{
  "num_hidden_layers": 8,
  "hidden_size": 448,
  "routed_scale": 4.9,
  "balance_bias": false,
  "vocab_size": 8192,
  "rope_theta": 10000.0,
  "attn_scale": 0.125,
  "init_std_down": 0.0,
  "weight_decay": 0.71,
  "lr_head": 0.00618,
  "warmup_steps": 271,
  "final_lr_fraction": 0.0,
  "train_tokens": 675600000
}
Below are experts of layer 2 (counted from 0) of a mixture-of-experts language model. Rows are named up (a neuron's input weights, with its number), down (a neuron's output weights, with its number) and show model dimensions 128-191. Each number is 500 + 40 x the weight over its row's rms, rounded and kept within 0 to 999. Numbers have three digits each.
Before each expert's rows: "comes before" lists some tokens at least twice as common just after its tokens as in all text; "comes after" lists some tokens at least twice as common just before its tokens as in all text. This comes from a sample of Wikipedia text that the model never trained on. Tokens count by the router's weight.

# expert 9
comes before: " |", " 2021", " 2024", ";", " 2025", " 2018"
comes after: " |", " in", " Fr", " on", ";", " Ju"
up0:449524513529519509529546443489446517491512461446528504500556481552425538515521511524489510403513484544490465559490559492521414509473579461456529496589447425504487443523519559480528481490470454
down0:486493527524548474473562498495477555455516418490481523488433496548529448559528472502466548484471544501526567424501602472525406526504499536450372476459457387470498576487552543487437503423505514
up1:543527543521548537512525537487555463428505552491487497503472472521468546398453509514489472500513501444515502451488451473585478485504441465437449464457502454449492492498579502466532526437488465
down1:471528504540496539509525520564534372504493490532453530488498450519469589438590477473472470506459450498505400534441437450519505516495472428453513480473434484511502490500476577516587453521504570
up2:486392490536556481488461491412454504500560489525494493458444457556452535528561413483493543492540435499521527464393455402476552504400468489508522429567439515485539538517446530549520536455472503
down2:498444470473489535450496540535540522515569492509524519506556483540477469525470530479512503455487436493529469548464545419519507510480541460516517465541550471472523475482526557498470480495567511
up3:489466498549505475625525527485440504557440504429501480476472495511527513464565505499541458569442490447476529509467473531465521460504447530494542442549477493541522503483478447495507426416545534
down3:554489499443508459486581470546519550439498435499472455484508522421549555548559571507434509515428503466437551545554484495511468487528541585433448511468470465520519475556489473519459551478512433
up4:476414456516532466536515417494511489495481524403487493513512523575531555446514514476516511522506467495484446419479502529514415464509532507436530509461465467517578441451508466497543514506499522
down4:485484505526522419540551462559554512480477459600454519486552581555523487500477450497458574498512520546426466518456496524474480465466491465476548536406422490519454483520538502551520438463513463
up5:509504568468534468506504468422505558495510501514572463449498421517445510491551564500521400445508487520497475460504505458511493534485567455536503484527494532496430516573473484573477527482502438
down5:497540452471458486517527540574431501520501516603471526543481478427498474539482455476466529433528524471461523497477530518519518604487502507511509465473429509475508466456471490437606468438468504
up6:527523454556462471535541477546546570525538560484546550489527528524517524451514553493489493467507540535521488513517471541482445498514427511453504433437537521465481477604486468489533566425503485
down6:529532482435501492481463467474488497540476513452502491538460568471459621516604528475558434488523448526465419520548465509527489551489502469526533496510504529469571457458465432500480522468416476
up7:477482545526514510517514491476579443486481524452510452562603495497430544448530485489484444527495463555493497496487484491522463452522550495513518478522546469486498528501586453517563532487505452
down7:521512531469473520473516543556464541515557487506502513462492521451508512469505501463515496515480509519509459492507567467581517544472532459510533518475492470485474497450484520506585533484480439
up8:514499541543524445500486431372493466540546503542487527492492559493526504471531531512526512524446502527512464407457539507458555445449490462480516449445660510460491508509521429466493522504424501
down8:507544489454465441516496501488525499532479441544465508500497492478498487552463584457496512449514480432488467519552514534506555493435462511513521487463496516521447456466551519442450520525490435
up9:478476567487531561570502470502500509522514495524533473458481456539456516499582465527421466493479512518513489568475535564518549524508551479486537478492488518532470556557508483548524581522518463
down9:478538531544496461501550542610487544582521503514488503523519448469547413507524602414464500504530529514497533539470546546537418518428465502482486466457547478515527497494492585525534473503478512
up10:510510523548510575539574520507625508482516563520488533444508519448463528500621530548513481560546531453511516579516481515526473528449497509481497533480499459478503464478455484500428543486513528
down10:505542491506463540554521487540517517518497464562457477471484482488445477487516533544545531530534528456503480475494528521591433432473499528478513488471518486487467475513472460553537468489532528
up11:448444490453508511502519510513458533486494456444478489501564438488542507460464588493497497498563502563484446456488601444450569401498499523485502496441474477471527417457439535548513468481540501
down11:506525512454481428518417494463525508549480504529465479502625525470498553546444451479535499448487515471563438518506452481539484585441468482526470562577540498527486537519502560443514511528503470
up12:464453469494500578461546480520452508457516490487448451532507528527468467413458545494580504520484557513537536457522573505430546505441480486554528517514497585472489537460517445509496467526483470
down12:494500521445467503510528488515529502548601600476487514442517519470544515492495537486469511500429551532593467547470430461505537457447496518520504536544521505492555481510512458513543443494433481
up13:491513555484511540514517477473541472498530478446449486544370453461474444512478642436417538497530458567491447491485430459519555406529515476522485527478481462512477489511508483496547503399519467
down13:477483560410515444425528461480481576476504531500509443575480511497499445550453468466506520551422443519500553470473489566489575470498542456493540510572464521495561493503466521454508462512467542
up14:485459515499472491538523432523481544469488529545435541513560521498460499445492475590349476420490507518542532459469504504515518461442449520444445524543572493498477534527481493488501528484480562
down14:448507414481473518573524471506518444549567542488452530536472505524455493470509476462501483466540498505517527482518557504465493451461535474517565490530528469536491563544469422533572498537550509
up15:561520572378427530462497451430518511527502533465529567500511466532492520473588489499510477514498563522540594505516499479493547512494541465481474549457477515524474445569430574515484547558484483
down15:444499568472476513536475429562448480446436520445501471526467501518575529462516516547523499528562532518499519533526505528522414505500453495510503420551489526565470495521462479605482458494475491
up16:477442496486539575503465483438466517446523479490527449447541457522510508513499567480471516441422471447572540489512468486468456493555470534457438473498505517508476515553579505433449502515482535
down16:546510569510562471469530449464532493413568541488471514540559464475622506560523520445506464506441465476506576479470577524530538521536526580442403506542498481484464458478504475480450526502458504
up17:404455569535460530499461504469552456542520503422578514470494509508466481512529477533495570563565535481401466544496443553508482547494462496485406496532527497468507488508560473503518466506562479
down17:524537519495510479501502498519497494527563554555483483522556505514502483530430505493525501465521461506559495479545452470446501501408482465489565556512471480494457487524505490470504495502510461
up18:562485583527474513525584491494497501475568563474553508465483488544474460539489565532555496492472551467468528489506424531471459470457449499539501494507532508463469496486486472508502443553408470
down18:583447453475492537558530471510480506501544392482529484515438480483554466533494469504502476441518523492469487439488462522524492434517440411487477445508504546459550508514511513384558540525554529
up19:496469566550502462516566504518552463540518460527562619525551474478460535492509500608541470519458498429462470514477515585500446456525519521561562526577433471480543486468522488537424527466486430
down19:450485506474483460496536495436438567574541566550474545503473537482506484540454506488578481450529513484475433497508471491533412577554426480528467514528409537445536450517486497508547549528488483
up20:456496581431433507513510533453581575467502502472466508487529517520491512496549523561464505500527493501538522535445479528548522555438502575430465554458590531461507501496503504524493544528486442
down20:506511556500529507507514433488546554495510548526525500511460485490522459546486507476475550473468598533548470427533527480461492510464459516460497408463524471505538479518485505480498515490531514
up21:572461529504554514537502496413448537414471492524465505494471460525475579503509548507439508546471467397520486493516552534505492460518525457495446493427519454454440474516554457489499543531426468
down21:504488492529454537514532479422493528524434482443525545488436497471512535475469521529493454521515460472423398530490537463510560552496515475492497526455574579494475480489472431453493530539432469
up22:547582517541535529569509517517497471552548526462444470526504547419416458456480437555511495535524509546495506536507539542498512511490531516514509509524538463536480418443448534515476499362485475
down22:516494548490462503543502494512525572508487492492458555529463546478516492431531498488441480564487520483540458448556507524535469538501460508496520432472545493515531540522475466582598595505483463
up23:473498441487490474466464511552646474486499478544565530465494566500459508485564523496453506451492545511428558491474502494471533556499477514485479501486458494435534443540493552493499550462461533
down23:434530468486489496459462403559437509482537529586538498424499477529524481520557548453517475549577505503468484530478495461509489564474405546467490460514508436493510557540492496537463513516436455
up24:464519519566508451521466430518461487389489529438500574515512541517518556528474455473560486482531472436512534420449449485521526531527520471469468468458527501478479498529497478503509505434492456
down24:557490480486513434468477507483473487518499471448521459461474507554417476506473511443434478483443514477486530475526476482530510535530454555436497509500455517527441551539461542525556476480519495
up25:515498523468532547494532461497480521463529506476577531438491586545469527466517502528474459525577498425519552427480559550495502502522492507510519492472529505473464651501516483508521516454534424
down25:485463439447422505460526573482524509535434514488584431512492395586432556566474559455542544418552509493484470573491486543502537518560530488515462507494512395496558541478451478535465568527488565
up26:451446513498518489489524505441505544573510496509462436505574482564545572482478510496479510502504475460480511460486510577486476441438507451459480536549488482523456523529581496480452560414500539
down26:462467439486469537510511378495533412466582535533481508523478477520533462447557445473512444563498478491489509459477552442548549516511498493501436496484413481446539444555476524542540462501430577
up27:437471529510578517537526526513482493471501527467477495441493518525563504438568457533477517508532486502535603511465581530466479510479560499504455539536491499523474474500512425519472510509527513
down27:491539515465499451461504564458475455456549409475489493543510500498501494497470520545480425480515586479449497517437522469480503532459528516537488533530550490582527507501508520506477515494464516
up28:549501522508503400597534435521540444476482456508442521457456473485382450505488516553520510517543554508523510504510483491489523467492511522521460395513541481514472517450499521445466533488450448
down28:510542522518508495516420528516464452580437464549457480474443463462512484474427480446505558509516417492451535469491509486519459486443581528505533494450522439504501535533516505460476488438501458
up29:488505538537552558480459540494551468426466493443448455531496541473519528490511516533494440478482478506480514495505535504514426458499569458515454497540497471522546452528416534544518500508534491
down29:470476502507503410503556516532531470524473528518549500476489509495475493523505532534497505451453469567438503530548546440521505507550494511466480523501480505460551463596472491418443566458437516
up30:510503496434497452531584504526536493492472491518479542536517500494486437502485496515527528518536494538536484431491629498460548514480471505519561559588509525458477475495540502510514504491560417
down30:489521518417485453555539515468507532500435558511422543510593560472390505501485547477516571439540482574566537492510440479409491499513461533453485430447479468451609516493462462516509557450510490
up31:506487489481489599524501459560498435468501527483436565490450513473506520498500469424510494543440486484540560433525501561424452527536492564527496501459507459501577424470490542490531492474453503
down31:510481509482538476452478512543501456526455442496491474523527510542497481551455515502501482483519494454516523567468492540487476533437474484537543527440482480505486462515510604511477497523495486
up32:489470464463443517490507509501488492451549476394531518440572508536558487485519492544578546445462559432413502487490474483484452481461503534512459506534527566569516465555503457494529492525492437
down32:481533496472524549463461482475553453502513520441474419479493502561549490440478468552468498539572468523489494484497499494462441511546488555500551523527512548510503461526522520551518504510510522

# expert 4
comes before: " the", " a", " and", " an", " it", " which"
comes after: ",", " well", "s", ")", "\"", "ta"
up0:515496555509435508525479460486506515458475569477511482520461516480520500516517472557540445447507443555498484553508542522484478481424531459505523477594496514478420433548519475544431477488507493
down0:498491491472394475501527500571424547531486551398486506446554517537461472596518528478481505500435487532488449553576491481418500553459472518512527467552566429507556467521539427454571494457556536
up1:520553518541472519518478496450510517466443500521513552496513474508468494518471525500532516435496483554573468438508473512513536526393494559515423564546503449487547483521504585536504521467556501
down1:599408520477471518459503573474471489459538511420543476499513458475526556517530463533491559470446565489521521445515476443573460503482466569494562448551475494502482468426552498432517470496551489
up2:478504507527502461551468501441548486524496403560582564441473504520454457460546506474490537523516445453460545489547479436427523496572469455483454517478519499426459462431470498519519562515550523
down2:523539471426539457533462565484490525508504558475477537534551502498449477473514464506504546381578427529507488495494462537511554464585535564473421530372565481557573459505495485536503472531536493
up3:442520460522505512501471538449443518489478505481479545564413509525512543483468500511508453431500465498533432504482489548508545436496436417468447503495434474499515489491511516511490529418484453
down3:510498477500534490524487533501516473551457541498488486434523504453516438498472463432516541504456454484530498495403571508429550517452503559476558590453509409567534435488479407469489527530483561
up4:449497520610522457452458508489496474456496533450516505505540494519475558526505539458516514441508519560456452560556460506545509488462503429517513478476544459560511529549512478480539590577480480
down4:468503563536541536536457496467450532457479556555465529480602500479482443493522508497455463510464552510540518532554503469369529459531504517487527501492454534521456506470468534417471527501513463
up5:525494491480540461554611515492511561414474496551568543525441519488527431493601456497470487471560536460554595542484494576515529468468495482527542490567476541451516582520438548511512554539553528
down5:504561488472511547547506464479533476520496525475538451500492511450508555453513460474476537450426482457516548464508512529536547536478587474457507480523522552456469547426447550582534468577448514
up6:531536587478477476483497459501459531476534507578498522519560554485500508483532529566460503482568465527518490409471508562578489498563530473409504450518493514493461596500490457532494533583505393
down6:463437489553468512473494476465455481561583517523502512567443488494506522480512540479436447455501448499480479515465507462491502462502518449489527476522495490513518420490583543481455475501576523
up7:489428425433521510526580522444545529534503497496471409447498492503445492529517508439481536491554496481455479522521495534510542420462560505492445470553520493393379427507464549561455508476428486
down7:463511431463517485506499489557505583471452521495461466461455522515540444443500563545470589495457497461442491533442400494592437447554495525418514549500465446532531480438508486541543567535457485
up8:526494482508468547522522409491498537494442462477554543448543551536460485518517551519598544582571522484538446471546479483494455528516481463540489529509464492566452600448444457503541487493493504
down8:461531478537492498539471462499471468501527523475449579482500461455443557513512453480557398475536553567548563452541489458486520568497560514510477520403467532514517453424481434474483464482534453
up9:470508460518497609567496452472502500464557508461511497473573565489476520518460498566537468483481562455616522500489471446572446478517508476487503582530541527459496524484544471533478523492567518
down9:491487467508531439455589430530441499577459523519511496574438464462530477485526514483524415511521478589412523463416437521474568533496460456527517447435495521510494414494478531465479503430467548
up10:465474482545509527514462441522474535534510365540481608590571494551493487522537451500497462523578558546431541460501462534521533471535452548547487525484483558543565410579487503453480446474518450
down10:474517567499506471517478480514483537440506575498500547455550542477449512442445508402452453485541568524555501486580549566502464475457515447450523513512532480421549540518528471479559564511467557
up11:549497601464490475555501483498568490475496489487575519467445470592440497497541523533514520553547543525509448456510524548491511498459569455446525471415582480529519451488401502519532520509501490
down11:530465470587518489518491542489547511498419513448478493499418561530423524496549512525445551498564562460575462476455436477475560465491467509467502470562447492498477546482486482637510491570550427
up12:480536551484527475615442460515543567496454464542465512468524577553506448490422470568487494520515540441525552494528491539468484489479485523486511506519490518600518487533513452479553530535539503
down12:437518541428483539552468442475446428462474488438376498514525504531502512481498448426517529463446480510423518448414475484413539559481536475454462432525546501502528549452448470394510600469528518
up13:475443458439581517448473522440500516493496557464454469493527509554495503520502512478574492504511495466494514515520519457540489470534513516477482477502446473517539515499496540585524460512541513
down13:526497462484493495485429562450472455483542556441512538505528488498499482488550435561515593507475444540561487429462438487511432501483490523467467503548487482470547552452502516495561411521546512
up14:492556499465564500566598522516468553431472492479526499558544515534501557465593466470466431501594548428485442490449459570500529562503494418513457473541462580558536521512492537531450486568561464
down14:492414504483471549507452495473475554528536498492467518544475521495488431600537499419545495481464507514495453407496525509474470557461488543523552524444500496580521535470491500509530550422522538
up15:469499526484546494431460536506516561514523467499509478555545552503482514503541495449526448516434476519502438518456478450538533428480478540491475520482534505470444604487492492536541549526540494
down15:451528536461499503536552511515471441462453460542438455528514576472530490489495535542595582436517519431449521461433523469612527493459456445501490486495505498514565454505485519569506518546464387
up16:483445507445523461443594535421506487484537466409438459500522499495528587442454504652403488483502483495558497498398525472522528524522505445444481510463492485517529527526531534492494531537449441
down16:521468518472457575534496427503473484454560481607488628493473499457531483483481495572481556586572487518502490555521466562594487494387517509484571548502562499437534532526516485454529502482469517
up17:444503512500470485530531480515545525516477464566524475532497488549466440480458500531486497491463539480489483469488454477508557508538517517369462561504533524478472495499431539425534505538426477
down17:522463468415480488528560455464453474435561469501508510609505484419477539522498549495512499556563473518531472482520491487450490571504537575458461506484476545486478432482502456485533501517497605
up18:448446545500550460505455560552488587479512500521501486478527557559422541545535504445491507535454453524442458512564482482552470496444535481486512493517456536578556499437485541489561504516456525
down18:548550518509524516537482502585560437506521532527527526543516446457485488438540465517458424503464516480548474496498463513521545434505549449519470453536480521496535529507578443557523490526480545
up19:509521536568459498449493478431563492541466481537535443412427473613469509499546544519540443470506540567553549566534544480563463458465488537483437509540524531423397462496484500448496532448477445
down19:530482497467471522462547576503492545495583507534534570484545476502495514560438476570462533486560507437524525544472430439539496473491516482534518562513538524459543476482471551493522485456501539
up20:530530495550494553491554364538547421498475462499507497496435509518473453489511451507482460480490457513504493535506572577484529482504646466520493497489476492461446511484535412554342488482507527
down20:458511503543545461467523559538494475548488500555472498494487519507461560514471497498475553474554504452520523541542400465545510481493494537505518462469552522454580539554584497489592564454481501
up21:434500446460444445427509449481482515494475493381530441516563609502448553516473466500475530490502506535524505533530522511559458388466478559484521554564535484489530519502469540527413474544530503
down21:475466508506603433501471482475482480551494497511496491560445459424527494483416524434503499464504492526518466566462452470455449488611554499557516462524524519556535513495444515564443510537395532
up22:512493507449456451495517452443533543466485523484492437557458568468509553482526497477481496440426492520489486562508529455449460531473533532505505632532527440562490459592431520480427457430514497
down22:475485499511548506491566494507431577547458455523509457540577516467568483539545456502465470461410540436502529470501486494537468505555494526523516453490537497414486482512514505501553511494575502
up23:402493522519495513515510495489532584528537539532491569542514493510508530476419478557506494491551467478508458397523421464510501386465455477513469423498393495490458526456487548552492503542476428
down23:559549458539543446498514569512531430530455469486513478500497460511523496534546496553457558453502561476423515488515532546481478534504540459463498527544507456521446533506522483470549496453503501
up24:493470421511472528519539464534522386483512412539544570511583471513402485450468438558552564494456478533441533475469502518511451484510504502437484511518468529567568513500424498497506491461512525
down24:427393425458490463550466463407409534437453440540496494520441496496489500519540511526566517452533506561484509543484465572458475528513436531502554432432516548543572469519520529560509586582535539
up25:500493505501478522515531480485499484484531522474482539477484508526516512496411520453417511496547462513506440500479537525496639491498517508513510444517455581423498541495551525482514504512511457
down25:440559529499513486453436555500473534512511499538400539493461517458472479506505445538557502507467514490545521497549465471527535465501463521498506527502486472467522523529560497512472499519467525
up26:486551528478569416507468481530526532474531541467485597575454471458433417501471490474481524548521394578499541454456484426491461552519501539494477493576453444498531540509473527524517515461490514
down26:446433471520490515513531507452520463563531468540411435551488546447491529549517597514483541464536537469456584599479445547501517511454455482424526507474506477484445449510445485455513540475511584
up27:489585499505597490505559407463482524581512526522529511435495540558507520476514505511448405492567532531509562467461472519549589568558518493534489470525613428487559502474511580464462473470483477
down27:506459527490483556419486545514510492527487452456477500387475445485529482472456483517365453535424581492490420470410560501527443462450490597499552511480452548484439535508471553468538543552520486
up28:444501496509488514442481449531484472519505497473484516424507509460393547488537445456440473476515565461577531518552492460584533521529522485459451482501496534488484481566500453583449470572514475
down28:526537472498494416431580589516523483460478524531492512603464498420529503439493482498480395507414494552538508549487513488451473536491507465520463473531509464522512516445580414445522528513507508
up29:408528487531473446448489514520482510547511481468465522527485611527495567534465522494483495479544485471472551492575457530464494476442484518545489497527467534568501573442442523491502520535476479
down29:490484437573559444532459505526557424379452481471520475556489500461510472483469514499560473459590631443484532535482522467429467431500549395479471476505472508480501475479534596549467524501469521
up30:478460536464534503479473453500501501474489474530408524454513551484495446473547497541480514486544525585535465395597427513588537533480533601552500484489468554488564509501424517458425589533527458
down30:542477447448543547548462466423538510469475569515538503610494441459445542528525479445470465454514510500574487554523458487531518515542482450569457505544459485535467489451436502492532480541519563
up31:450561498630426573527571480495500464445473442442550527516525503506486588472484443474535450505541544450536479542491572495516569458545566520530514579463457428432494553534519516545502508513473369
down31:471519506517496534459450510590541505545586585461482514528486510468530402470518484523530482520549512524526478498533513481524475521484503493538518482528548490478524526520525463438491559457476467
up32:538519492519540420473526437434432522534454583499559481447387477475483536455550415465554456413503584472526515520508421469492427497427522497544482451545522522529438502565462446539490560541485461
down32:501497455420508486477457520492484461551536571439509513578481506508400539509510483474471497478485525528550504503525550469523488501489574489542578566511455438539469471484439538524466477473527560

# expert 34
comes before: " of", " was", "'", " to", " is", " name"
comes after: " the", " a", " The", "The", " an", " A"
up0:433441484509578464532493499466418535478440517464479589494528497498462511489524439528497551506476552545501595473475482521541406469470480410507494576484475504504492448570465492463520416468482498
down0:501458475531453520526499597519513484546520482436502507497496568581390511534544525458513416424524549484478444390523501521499543489482517506505546482468537484480536547486468460532475563495520484
up1:455532459479620518469490567514422560558503419504512509535522533464496503501572476465507470529428487426522581523488542610471484450455482520425490447454511464474523548570497488498419476533506510
down1:486494499466576479447599473542493560426514471582486556570433503551409472489543521543526489496432449511516520469484513486473532503512440543448542532500506465394542498495533490538465620550453499
up2:453494462490498492534506544470527512444532518428475569517528509477524513550485523529520484546503431492512450458509563435570575488523496552500482492472492568538468527530549585549477525531518468
down2:530481529477502497440522465471512509525448508562522478445456579538471476517463451552494529551521510532542517457491468540509559441523554520508523590579465501404534518486504491415509523520542454
up3:444538484447506527487543429406476565549506531482534488527522496515500493485499551432490480499551524480535521448474495470475502505467570454521491561478463515523497532533578510492499471496513484
down3:544462446471517527531467513463524508470534498468542594508601538513418494596480518463600485388507507480530521474470533467474508537521515534525510492462567478455547496492536520512496488467477541
up4:467388366405474476548464506512439509565488541498476528447541540496473490503473458385486549488511519462546518496494489511562464517491542440474485529485494543494465514525502588520525428492501507
down4:510517519478482500476578455527479426551580525547640533469477489503578443518515511511490506468494508579523458470543423527523467569521474438440540470507480443476479530491474459519477508479481512
up5:543542486521523458527559498514547500479469474488440513528555457586450464453565519531525488518455543606491464508477496558480493477495492524523479555494485441471474574535518474505513484440489504
down5:494454517430510535488526547471497517513624503459484528479472519490560450446520519450509503425484473524558454433520551505497553563478477459486551439497554518513447566502447485493430490548550445
up6:489590477504504558589507471461497503444477498458511499523551520486495545631580531535496447461548474494526458451496470553569470481506461503541522491464491543491535512605521400472506495583491495
down6:507510503474475503437508550408480455568558530414473526441509446470456479495516446485472482534531546529488526490528520510516553552526543518556526568455482521432515507509489477457465486471534521
up7:493499537494550490502505541493454492512457404550520572499444558515541571460512460609454478523502463479540485530495561536513537512471410467466489500478450446500467503440478568539540502578434416
down7:509481462509531483488483506491477490553504519525521444469451416462593501446551516485550471511548522532494462482450506505486576549547457496585574513468515519505509523531464551553535528552580434
up8:463580535565544468531524519507520514450572430420487551597498500439577453507499505551431562526481453538507489514431568492487507528430466482565463494553513506508524544496463483496509538505426407
down8:459494522552425523507512508472441490514555525512447513448497492514504414497564448492519543439450532452514547486412507532502514526481503434460473535534496516492562482484435482473500417462577506
up9:565526501550559496529545467480479471424468498522472528494488488446453543492474489506437535512466602458462529535547552598560440525494458527478467495494512568454462469454455539560477475485580527
down9:565451490590564525505460463479542505388526562487560482449480530477541531491481542500449548525478476493521493510420370437504510519485449510471588509491475491486510451497563509501521497531540487
up10:498496534579548492467518549475421427462478505431542466529464467467457575500488443510508444432575569468503462519485449486497496487482529538486540427505537510426464477529505459517508455528485445
down10:534495580532503513501521531501486505498499450502487515469504498499492440494466507524500486471563495482564517504514449477465450464467489559505558516484498519487569486524489462432519443490501522
up11:506547523506459545529552462541482496526505526425575468567542521572516521525490547442482495435399471561456500550489474519511499504461419531507505525556507525508509473439480539511470454598511531
down11:517446502481477449394511471516469437496525457440523548498403394468511466547473506504491478506439471484469575466469518525531531490477443560498505509493484494559513495439545395461484517450462526
up12:435560475515560482503474507470503471472516593507445467482486509454483529476532563453514459470464591550443522535495444507485526521485488526526539485493490494526505521592573576472485510459531501
down12:524544488512545519493536520555538498512467550532385453497478523496466418513552479484465486503463544444541566420480517480421497519528463547506523464443557537499506467576526548485474607507544509
up13:537484515513532486440466539472503550512449449563415499484545554499504531467450504475573471449505554485550512454606548579440567516474474499422555566490504508515481570482489511495459472520496523
down13:504565526518480470496468491536521493505570522551488492513459499468484514441452549465510464485509517570532445505502438537543489517480465491481502457545458510499479480479441495462495480502458494
up14:476515550510452466527412526518540473513445480586489580490418470467492514490480481571553500475547557493534459507449545528529484430441501577564462489478520464545518530546508498511504523513540557
down14:533541595522483519505478511527523492497473510560456465497525503480534478406490434527609481473516500494565459563544533504457496498489515541520492488557472509554466443548405485519515478546452450
up15:420518527507455548499472418516490509503421506462566522576496564528501496519524451528525497488501396530464526425510564471468509505470499456541477528459540484532495620530494422455484503502478508
down15:478457580524527515473511539500485422497551545484504573447516458485456431495473573529473577450498531504454594511504467509502454445504543560397492489552508543575501383468498488530529500465488533
up16:567497525447452499523485505476447436504506488496517422589539474535383462528524570451525470458488443541478528535449450538478549454524545500514509519520514440479513470553445495520407487442504512
down16:492526459494444468460578573480509428459533442523562537551528459430514529447505505480497504541450474495496457514407430491469511422471496535496510474486528521483511485418569504472500423498564554
up17:497551497469500506520494471490466565513456488432518474514477451529457452534479518513502539499467450459483475490543501478434540446514498525430491490506556508453414520519387522479454538548448542
down17:486451437522546561531400496548465454452448483546480495584498526577508522550485455562464450478577525468454573511474458501474485504449470478531514529429567460488561499455481577475535529495542424
up18:495500471473564570493514503505442504495493528502559489523535482509501503489491489486490551525522528470521520502473477513484487537550509522461426483449487525441482472536544468555572510467540484
down18:535451543518523510505457526475512484485477531518472505507544532497496550483475562512486501544491507466522438532564480482436529505468567372518456534595517572500485436477460463543485528509450554
up19:584536563625495515533503464545494474548496506543495500487462546558477520488485477469523468479515505448498507454521431438454453464514529489500524501491469511511472421536508484541544553543555434
down19:515471464510490507505515506478532467479528467496479535476501488495475511483472527545558553484462522534482586539547481531474513524437561538430520538456613456486466490547536468467521475497481516
up20:504475505459469508521483548549499513514483439422496529408497508593427466504444458438557479523541537458496525525488517490581499502548509455530533484536522484562433479511469532488495470512449492
down20:473477464516505449431520472492476422509515579505490476480459563486440436521472529479506467473518461501502486551474549478495498502520531535460534454569517477505441519543504456533504437485535447
up21:461431468416561536541560513528546456501471520483463535514506533523491454540489519506521455542541532516454533507486509526475518476490444487419491563527474470472616467541500528485478549524425423
down21:490476526458588511466550526462457576598498508489499488483466515533516417505498480504437488456512504494517547503500542493518463591494532555492430462488461520459444563486479580494508526565547519
up22:438505442472486512560517470509438506559466505456496499503518537540512462447515477488499552482514423556489464549515499464578472521442485548534507502497466521493489522487554503555574436525515466
down22:532543511423595525559524546487522517573532474537528479493545466447503527529514559437584559583462476539375488455512524483479517478534467493497489449451477537439460496463460493451489580527518501
up23:539542552485516497524517475468519479523508476481507471488554529465443527497476466515562448524516538494468472464484489477497479466523506489483484480606490503454449469506503544450547480526524484
down23:482602480442495473483524526510490407496545520510530469520535531433483483493465446480503487493524474520510480495506484539526532482536409435526477423543520519454544548466553480449518428457511489
up24:503434488509435483521484480528486512442545513533499600537487462558532525522499499551549490503472537564395431535448551541508521475486536496548418523442515456451518517482478550558505525531440467
down24:514549507463541479470488522443530526550552514527527488437543517500473493523504457456467474489472533488527468465491412498535522518548555532494515518526569526456511486497437562406578522490569522
up25:555440501520490522577562503512587606462475465505492502470535497554478534470509545469483500556554550461523572446396455523505470502510515419491510441603517545502500565488517498553582518520494517
down25:514423571472494573526448445444448479567492487476513395516511527491542557534507438515477493483458511466529505504464532501564538456500470514562493556540455494530489467554552568549539499452524556
up26:529523504515550511547524547482492450499506429468502559418516491493543501571485430556484523522496498493451500421518431508521459488532548456440482457487461487447483504504526507454514534480430526
down26:466596437443498503494466501577549497527490570529481420529491517520496501465505504500540505468478531522491465529438477509512529522507465475510478398549538554555489460486428475547459471545541456
up27:554507467444442530491504460517496456558479546501517509522605515524542447501501457473454506478508478537441488499531558474475484475503500518499492507430516509557467492507460514534514508543536492
down27:533519516456476523497542525499531434542519508445538564529452470490525523507470592583467484560555527514525515551558544510502451485528442511517476460456544444483489460466444537578424531502468491
up28:514554519514497547514563459483528534582495480467540474535538491526436465458499541490438557502478518454515473511520450498521501469485514485495514550531461411570525524545487541529446530451469522
down28:429551477532496469514472538482533464549441540521498414493439433434479480506498503535510519443462498510489410495525569465468478492472434443518499521464434546483496537566459467538491416517598497
up29:585466507492503458500505455488449428468548493492442480387412502530409518456571502526509439486531497488575510480465488488523460418518543457468474463459486521534407463555487453527496604485477527
down29:483490495460452434468479560526489499462543494571517475465541488480504460527487465519507475524493513498494467486420485552534509509504525578471473503455546586516466476561549501508435523504579647
up30:475458559532479480554508535494466595594540539521587548414488545547497508576493541513564501466535534442536537470531460479507543472497513527493512533486451545475565477488439553513500504495457563
down30:477484464452514437470592558540487509574549542465581526499575545530535435507489580463514530514410464507466477459476538542543470458486461534472517537486450521531434510540490500501549462545473515
up31:527477524513520481596436472508559521504457517511444470548514469468525535493515497441514490557454523517455499423493534478443550464463502471505416543516452452542532466531543460540526440444504498
down31:501520491498553547463445482455514555523538546458482480420511519505491481450417490468479500441496499444487503440532496523553574505571474507424486549508498538495508400458421535526520573514473500
up32:491528491516488507482538504509549535513493583471534491486485557518510487534606528544511509451455501458475440528477558526504506502508395472525481575533451530489492594494470482489497563560505556
down32:492507539486502568510477522521538509435554493586425537476468523484511453577488489538472576516459560476483599503526530466503460527501522456454531482540589484515477500467420479522521531459561441